Below are experts of layer 7 (counted from 0) of a mixture-of-experts language model. Rows are named router (the router's row for the expert), up (a neuron's input weights, with its number) and show model dimensions 256-511. Each number is 500 + 25 x the weight over its row's rms, rounded and kept within 0 to 999. Numbers have three digits each.
Before each expert's rows: "gets" lists some tokens that make up at least twice as much of what it gets as of all text. This comes from a sample of Wikipedia text that the model never trained on. Tokens count by the router's weight.

# expert 39
gets: " S", " L", " M", " H", "M", " V"
router:463495482502531504513497535470525497514488515505515472505491507494560566491474530470507531512474517479486496458503493519473487513495514463451516499530515549481488545526506519514529508515476486441520489511517507496499461533490520527489484504479536504480489508513522518497529475495490534469491471508503470509488535482498496511484441525476477516495523530517519504429522523523512539473509533492504514523483497510483497500489545461516495509482457477499478514494497490512498511495457519475525451476484494537478468482483465544507503489541490540474493549474507522533534463539510465466470532486478533484490516505506509522502486484501524495459481541553440515540503492509478503484501505487526480501449505483524529501495522509500481483512560533480524507479432523520478439512487442
up0:469471492504537504526494499521461508504506464534513459525469518494524503496514483469470467487515533512480514495462508480496487524484537505526482507508510521486485566448477489485488503521478483468509485487518521479504535492486539513570562529456526481499511457517484504497499536534501506504527462476505459513490540541495506526533479485505522486474489532470490473505542480500512567493543523544523449515456496488448495487486497469478447516484510512492513500500508518511492485501506483530530509464528438536513547493479484528481514462502532503482476515497529476562476438507473468529513502501477501494482533517458490519504501521467499465478498520496471540511515488493521491506511492462499489541506485482501500553525516473451506511526518494495487485491455510528544493503502517

# expert 5
gets: "S", "C", "N", "D", "A", "T"
router:563507508477489497542474478518513522473512510501479497522457511561457515488483494498527439467474473503523513510498467517490498498500517462537502495489541494471512480490473519487490479498479497526474508499509492499533523500494498501568513495502496499486478471462475530489479475523469481544549533505499520527520485508528503498540482508483505500509503517497493515489465517502524531525489467522480495457478490499500475495545488517480479516494486486486513464508477536504513454455543486553472509476516508541483495506468544486466461528495524465509560475512456547524522507511517470519496494478463501519495453464522495541491509507519490523479485511450540436462511520545502505559457520470515507507509518513503498447499479536503521480435532509479441477485511474529533511506508533
up0:516472523481477551441459509529494501484565487509452495474514497496508515513509479518493512500508504506506522490457460493487511491465556522465498476523493508503489478548441521531497417518479503555490533486477465522535505480528523498504487566514509502477487484459477507489481487522487471494467483491510496446484473525503514502484478516466486504530464541550498520477480550516510534523509492491489496542515450487496500489514485509459531505493478517461506508511507520522532488469485517543535500514488487525529474472451525529482552545545483508504471481499542545509493489455492466446553510454486507497522483516487469456515478488482514498488529521508498495505552518554476498472494515520500495465482527518514469494532467465516512476503513509509511502483497504513522551518479473

# expert 8
gets: "h", "c", "b", "l", "g", "r"
router:495528490506541528490472486473464481512484495518471520555504494459492455527501530506486464477499574507474497536448483497411503516480445515458499487492517463543513521490533470445499539502487474500490522482497451490519465508463486455467531550527510497526495517479481481532544505462525499539501504516505469502512522548525516523504524473528469483481508536477525498509526427459524469504471497519525510509490538507512505494500517472510513528503503514533491492531495486517499493479504508503537496512450465438521544535517523517477524523499507528495533479476459540485494509483504510466467531479530484498491490525473485543465497493559506522535485484501515491550474483490480500479530533538491501505452507519485472500464462529487501534487487466514551519495501520480527498494464516
up0:461486535519516487489480488474479500516522477505509541501531541470467471503552464519520546541483538538487480503521467525478504507536469528533450529530534479511529539498497492449514534471482514484522525496510505490488468487503528498486455501556512457487522501517516491496470516463534495525570498478510520491500480487516474515504530495495480473458476524505478524487563490486546457462496523520520537486475491453508536502509526469487473520458473523517476484504542501531540487535476506514477493470451520485523473500471505520503517519491487536497482513529534513532481521502486508491482477480518465513454493500516501497514444490470491480472477480508487484471493532521516479478497482502493536513519424484499477561505467484451500480476507564507519501480451491485485479535491458

# expert 56
gets: "ed", "ated", " used", " known", " won", " released"
router:520521466536497493546495508511523479522465503507487511484463485504494464505483435539489482491475442492534503458429489556487531474516527511477449518531490514480479468545512475449502497521487448552540494525504456509485479467541502534495525451481517520502475484432494509476491481554519507516505449497494493500518516554466521521488500472486503530503476488525500474530499494488496486463481481492527470491455504538500520482492470490449446499460507540494459460506507513454499461533500529475490500556505518446516458514520482521524501455466522485484498513497492516480488483526520523530492518517462544502515512485488497451481522442496496509460446488481455515516498514487510497544532534494500531550476510455510523515513536514510495494518528527451470509480498519509475519499495498
up0:526462495490497481532490480517488502521526482519467549469485462496516496497546457533518516465510472477503530538517483514519510501535497479506448471514464450482540494476527488509529494467521503542536520552498497482508496503503508488511449502498483508482491514473509476486532503524488462533498480515489464491497498530503550469494463487490528478459492535518516512494526504501511471493524488518513451500500517516474507483499515495532472493532529516494478553475473499538494502472496529466496509458451488496499474540531520524551524463494507495499547452505517547485461490489506454479424460488452522563524477508472498481475500473521473520467465479512500517490493491501499533563475511544535488503495532475519513486495522491544469473500543499491506550524479495540485493505478480

# expert 51
gets: " the", " its", "i", "ig", "c", "ik"
router:509555473480506454483539479481495540513488473479503455481522500505541531536508510533469514528456479453463510490537491466526509475485497505487493518550514535498484502474495497475457523525512493465487533534522491497527484483505518495501510492460472508498444507516498478510511478528493493482478502492520476478479508530449532477562496505505463492520507502469468512521502431464533493498475467515528524494522508523489489505522508489488509522507513547507520478541552521497494533485544469519528459490464470483497500474450493493478485490508479536497485492542518501494539459463499521492534516519514509491503501495474490495465526456556467528487490479421528518527449506509518488505514510458473516494529548513467529487494526467488504521491528479507506513456511513483490489537514467
up0:515516472449530493522497531512494499497476515512497523494505438520492481529496487493496494489527472500511499488554478517528525515475447475476499479514510521496533508463524465504459566473482494490523499482518471564512472504507495485512545487512485513508443505485511504516546521532474505517501515526520502505493509502501488485522451565510491501493501478464497515513464470494465495500534512511505478488537463506499501478472530489478521501498495524484511520498483492475483470480468472530463464536492532526511514519501456472512504531539475540477522513541476440537514496475532523495509494468533531489517491542449534523496488528476495512479466521477488528501470522497517549503467513523490504483540539515520489512512543511538479538486450471467525519507516543522467493507522487

# expert 44
gets: ".", "a", "ax", "us", "i", "is"
router:518515467515521475471522507499533534507464509502513512487482540512494483482497467483478502498523473512507481511489529508509501491462488439490579507548488474514496483491530495531459509462536549484496483519554516440532505528478567500514500488499509481510506500527469489480482497529498553524500561482503481519500505497520480493545516492497472480522517471517524479475525490513466525456499502499529508499508505472496462470488518523557513484478475527470513460519502499535506484531488492465482478501483467478476470476528522504504531527532529456506468466498488460526494512491503498524486440490452523541486492515510494474457503484492501485501482507497505493486500473507492529478508499463481508510473469485469490550515498477528569501519510520493501476573479488501517556493520500
up0:506528486508500469477497496473504496509505508461494495482506510503515499499504473514483472471477502475517499507472464509497488532516445510475525504554492457521555466503523480552509474449442561507467474483527492514467528513445541481501526490475464501532522477520519520521519484488496470505493507507457476526514490510518543514537487497508502482487530523456470442510502436498502524479522525501488487515444485492504526490503509466511523470463515474483497460524484483507535464491517488528500519519489523463533468468479529453526476472496555477483469532546483478525522495463457502541540523543510483494493532479505468481481497507518492528504489511502492532529492490478501540481521485506509474439503467469491538496567509517505515498492494510538493532542483502501508457491449490

# expert 35
gets: " B", " D", " P", " C", " K", " R"
router:475527477493553473494483512473448501508486470482482495442476508492470468500481512480454446500540496498513456446479501486530489456508491522505500511486484497499548512524467512488549485490510490496496500515484482473484545487502485460527512529520515545512514493470470522473503497526527497448531512531514517515485471477478488462506505497551503480527501504475508512500389488521512454524490459505495469503522486506493516551471491552511491484503494537491520503436497530487526524528492484531522519492528503515489548494515515444502498517491493488497492489512535492487498516488478503524558459484500495511468523488476511453476494503524505504542500456501559485518518508494511512477532439529509480473513417515500519524506527499532526543460441473549502502515492473467464480540506525
up0:468504513518482514493516536503464506504510494474494505488511536537485529529499532480515527501492495475458497491499476468539500544524534524541492491495509553483474491543484510510479516498454445518536542442450505441496533495493492474520493487468517544529483486520510478508473520478506548536497504511476446485467514488513518525454494534501531485521509535494502558491457446491509422517525487497515508510467432466477495475465512491469487489492517521456523530484461549526507481462483486504514531486502499493521510509542478518531472506471522516517495478493517535485475482488551487515471473544483521517496461499444504537472461497513499542543498502557500498506472522500490530526540532520483475493540466513472483499489515507505480529458489479515478470532415501461466502477472526

# expert 41
gets: "\n", "\n ", " Anti", "=====", " census", "\n\n"
router:531519476518575541462487506486508464465498511513526515549499483492487537480457495478495484542522434520490530510495529473450486481511535461483545500537437497521463530476500516469490488544518485482510479544527464484528470531453481548494496506502531492503447471489460494504473507523490504486494488444504521487474462514509553486517502483471481508515508445487449513500514474509483446471491510535482526476461510495484459499570501530512484499483463523514446464501521491490495524531476502505530501494499541506495523495473562484510491486523503499491495498525468520486465455528518500485492504484483511526522491451533501475499525466497518548541499519504478498546490510514516470518488486551488507483463496516460522502522505485501521526509521520510444499540475504502504490490487537
up0:451487534508526515476524539467462458486523505479492443508505475482483467479489486478499512540517489554534535531493466517463512532487515536494485445477514514491460501508473476518455512495525509516476520491481488558492499516453482489493479530529457506529467522480492503526536525492480506505492530518497531520497520484510509466490489525492506444487460488477463501462511536481495469517503520495491530492488477485513480475587493510536515502490463489460508544497474469474524509484496527517500497453504531542504482485483481495518497529514486516503513531494541456505458484440467463513503516456502504569486505490484550480537453518487455498508433510481527489484493544539500514506519507507477493528481528487463462510555541504476531510494509459518549527497514497504512463501492530

# expert 48
gets: "s", "es", "ers", "ings", "ies", "ors"
router:479501501553518495463479488503456496524482489459524511454491511488496526495511488503459500510460480472509463539553503506464526467494491479491490471476494539516480514518457539521521480515497459454477491501483493517542453489511484461499481554496467502517546484475483513539448497524482499442458532467479511491485443509475510492522514502468491538539489480513507488494492536499492490457514481492498481532476528481557513511485466441481486517506494476526500472501541487489515440534523531485475539531489501459518510497445512525488476503506530510520514532517527505529534498552529499528501527509524546495527459510489518464481533464506519461493524511540496442491481496464473450488501493506465502475453530462489486513486557462486520505552496540482515483512543506496509504518487529
up0:514568545524463498507464475455531513505528513505469477495525509460519522497516528483523471532504509501502491505511484516500531540526497504509472430490517468560495514515499534537499517490520510439528560468521468525506502484520464502460525517502515462500536481485510474545429525514498513484465528505554520451495492526502490466484478509532542507523464440516538544501557490499480540542531497479494515500522501496497519489493510518496480499520539501505486519507529503501500482529483491534471493464451450485539548514508486505486467515487511516521509499464517513521505526520498505507501469517531469497450531499509572459530523467457467509500530480469501484523480506517489502507487521509523475500523521474489503454552499516500534525526513526515453545498549499511476474482494508

# expert 15
gets: ";", " The", " the", " –", "The", " -"
router:523501469494485545441464488491512506515480518451509515531484505450479504490471532483505510449479481476523488507508521505508498437527484494565500484479474483492486495545516507520498512458567485549554505517515530528510493512529521499477536554472513531504476485515492499481492454521533497500523496532512498453497532534478491496477523525496522491465500462504518518503482523522460484485523513467514455460477504466515496509506488487522513537473482488485532521518428483488507510531485515470519467506491526514534496499497548491479532481505474500492510492487459468457453510530493494495456500470468531477532486528537502520487511526498499488459498549529486473506506536485495509476503513481500517499491510553518522490467493577503495534489515502503524517505530467540515487449497514
up0:511483520520520498488485543495486528510496498447506521518525521495436481518519513502490499469487516548466510542513482518525507425505486507523506462528527522496486490515484421499520538506502515512487530474501457504457440502526536476503534506487519532496486493480474522499527513485467526547508535480473494476469526489464512500505494498480532537502482535506508537490504465577475502519503468453526474533485499507499538514501510460528490529473494493472485460489511540516531511469497484524480530527493524524496462470484463514510489466484492502542518526536480463495446525528480500539479494470508494490501525477530502507486512534491486521509475463486517503482538518508545529497516490478504550506501526520520526494502539530452481534493527464501518485498477495543535499466477518

# expert 62
gets: " of", " for", " by", " with", " from", " to"
router:491484458498498490509503512516489518500505524443489492505496531530527476498497485523499490456506487506492520503505484465482529457471520497466518477491492461514515517487531512488559507525546485489481501526499476435493484497541496457541533527464509467512518499492530466498501541524478571446520486515479441506497485479505519501501489462492495505513507462457493545484511498470499516496496500515490501568492501487496463493544510503504470517481465508489491463492514510503483485504551496517479514479525498537467484528523512471503516463506490542495499486506457514511511496492502522496501472486505532499471480468460508514482497473496536498519499538525449488519527474495518507488492465459492493542490492507506512492470501504456487494502499500514480515518527536515525497477465561
up0:526488483504531494522520512527533505500497493496529506481495487521483458549517532495558475502521492463464514495516458472461498500537451464514508531483495487427508470497491517514474504492478465488522559501498481483473470493526483509521485507483527488455531482500496488457494511481436517521483527487520457487535538519539531510526476486513509463475509519477494507506482519445536510487499526491501501488525507424473529546491491498526502537498536540536484557501466456512472482534487502495489549529468519512482487529518494511455517493487499508488518468466503515520512510465470433553547494507504538486488475500497479521496494543478474483480495488438525515494507489518466532466503441502520526506558489510537470492514501494480473492533470503491469535485534482568459496437497497

# expert 34
gets: " as", " out", " up", " made", " became", " As"
router:490480477501478500478519519518443521480484479472477516518508471484486574517508496443543512477478506514491492467490525515466461483447488478473543460456507437538543503504488503490554499479536505482510524497474544537578531512476499492530499498523515518489485484555507487532529518523514518462526528472535450479480512523501549505521502516534477486431478483486522492477481514500493462510521496497541518504525503484489516503491497540511480534494484484485570532498493515481509489462524489461547491492508522485513541478472514469465431494525502505512530511464521470474528531468481463488547513519502514473512498516528479530498528463503517535528514467483512557537485462548489475504485531554498466485523489492547490506528488522507518484507459497529579456512475484470488484507511487
up0:469539482512466522500500510514507539441536536515512477444483518526548529498491477498512482472480516534484488484521478517474489524471537451547513447484441495475528504488475502527521488502517477486535497527505454539501503515517503506471528447498471521526492517518514519534533511489468509527529513506450495491436519500482475518524508511540497475494500482484522474496533486499485461541525497518522517506492479519504528477512474520516531492526498461520519505525516521442505509505509499516523468511497496464525487515501505465509466499534489508551536514510524500481514503451488509498486493566490504463501489463474502506469523495528481508544513485510531496507480507544508509518503468508515472511474516516478502533521513501525503519510512502445554488519512514520481508541542494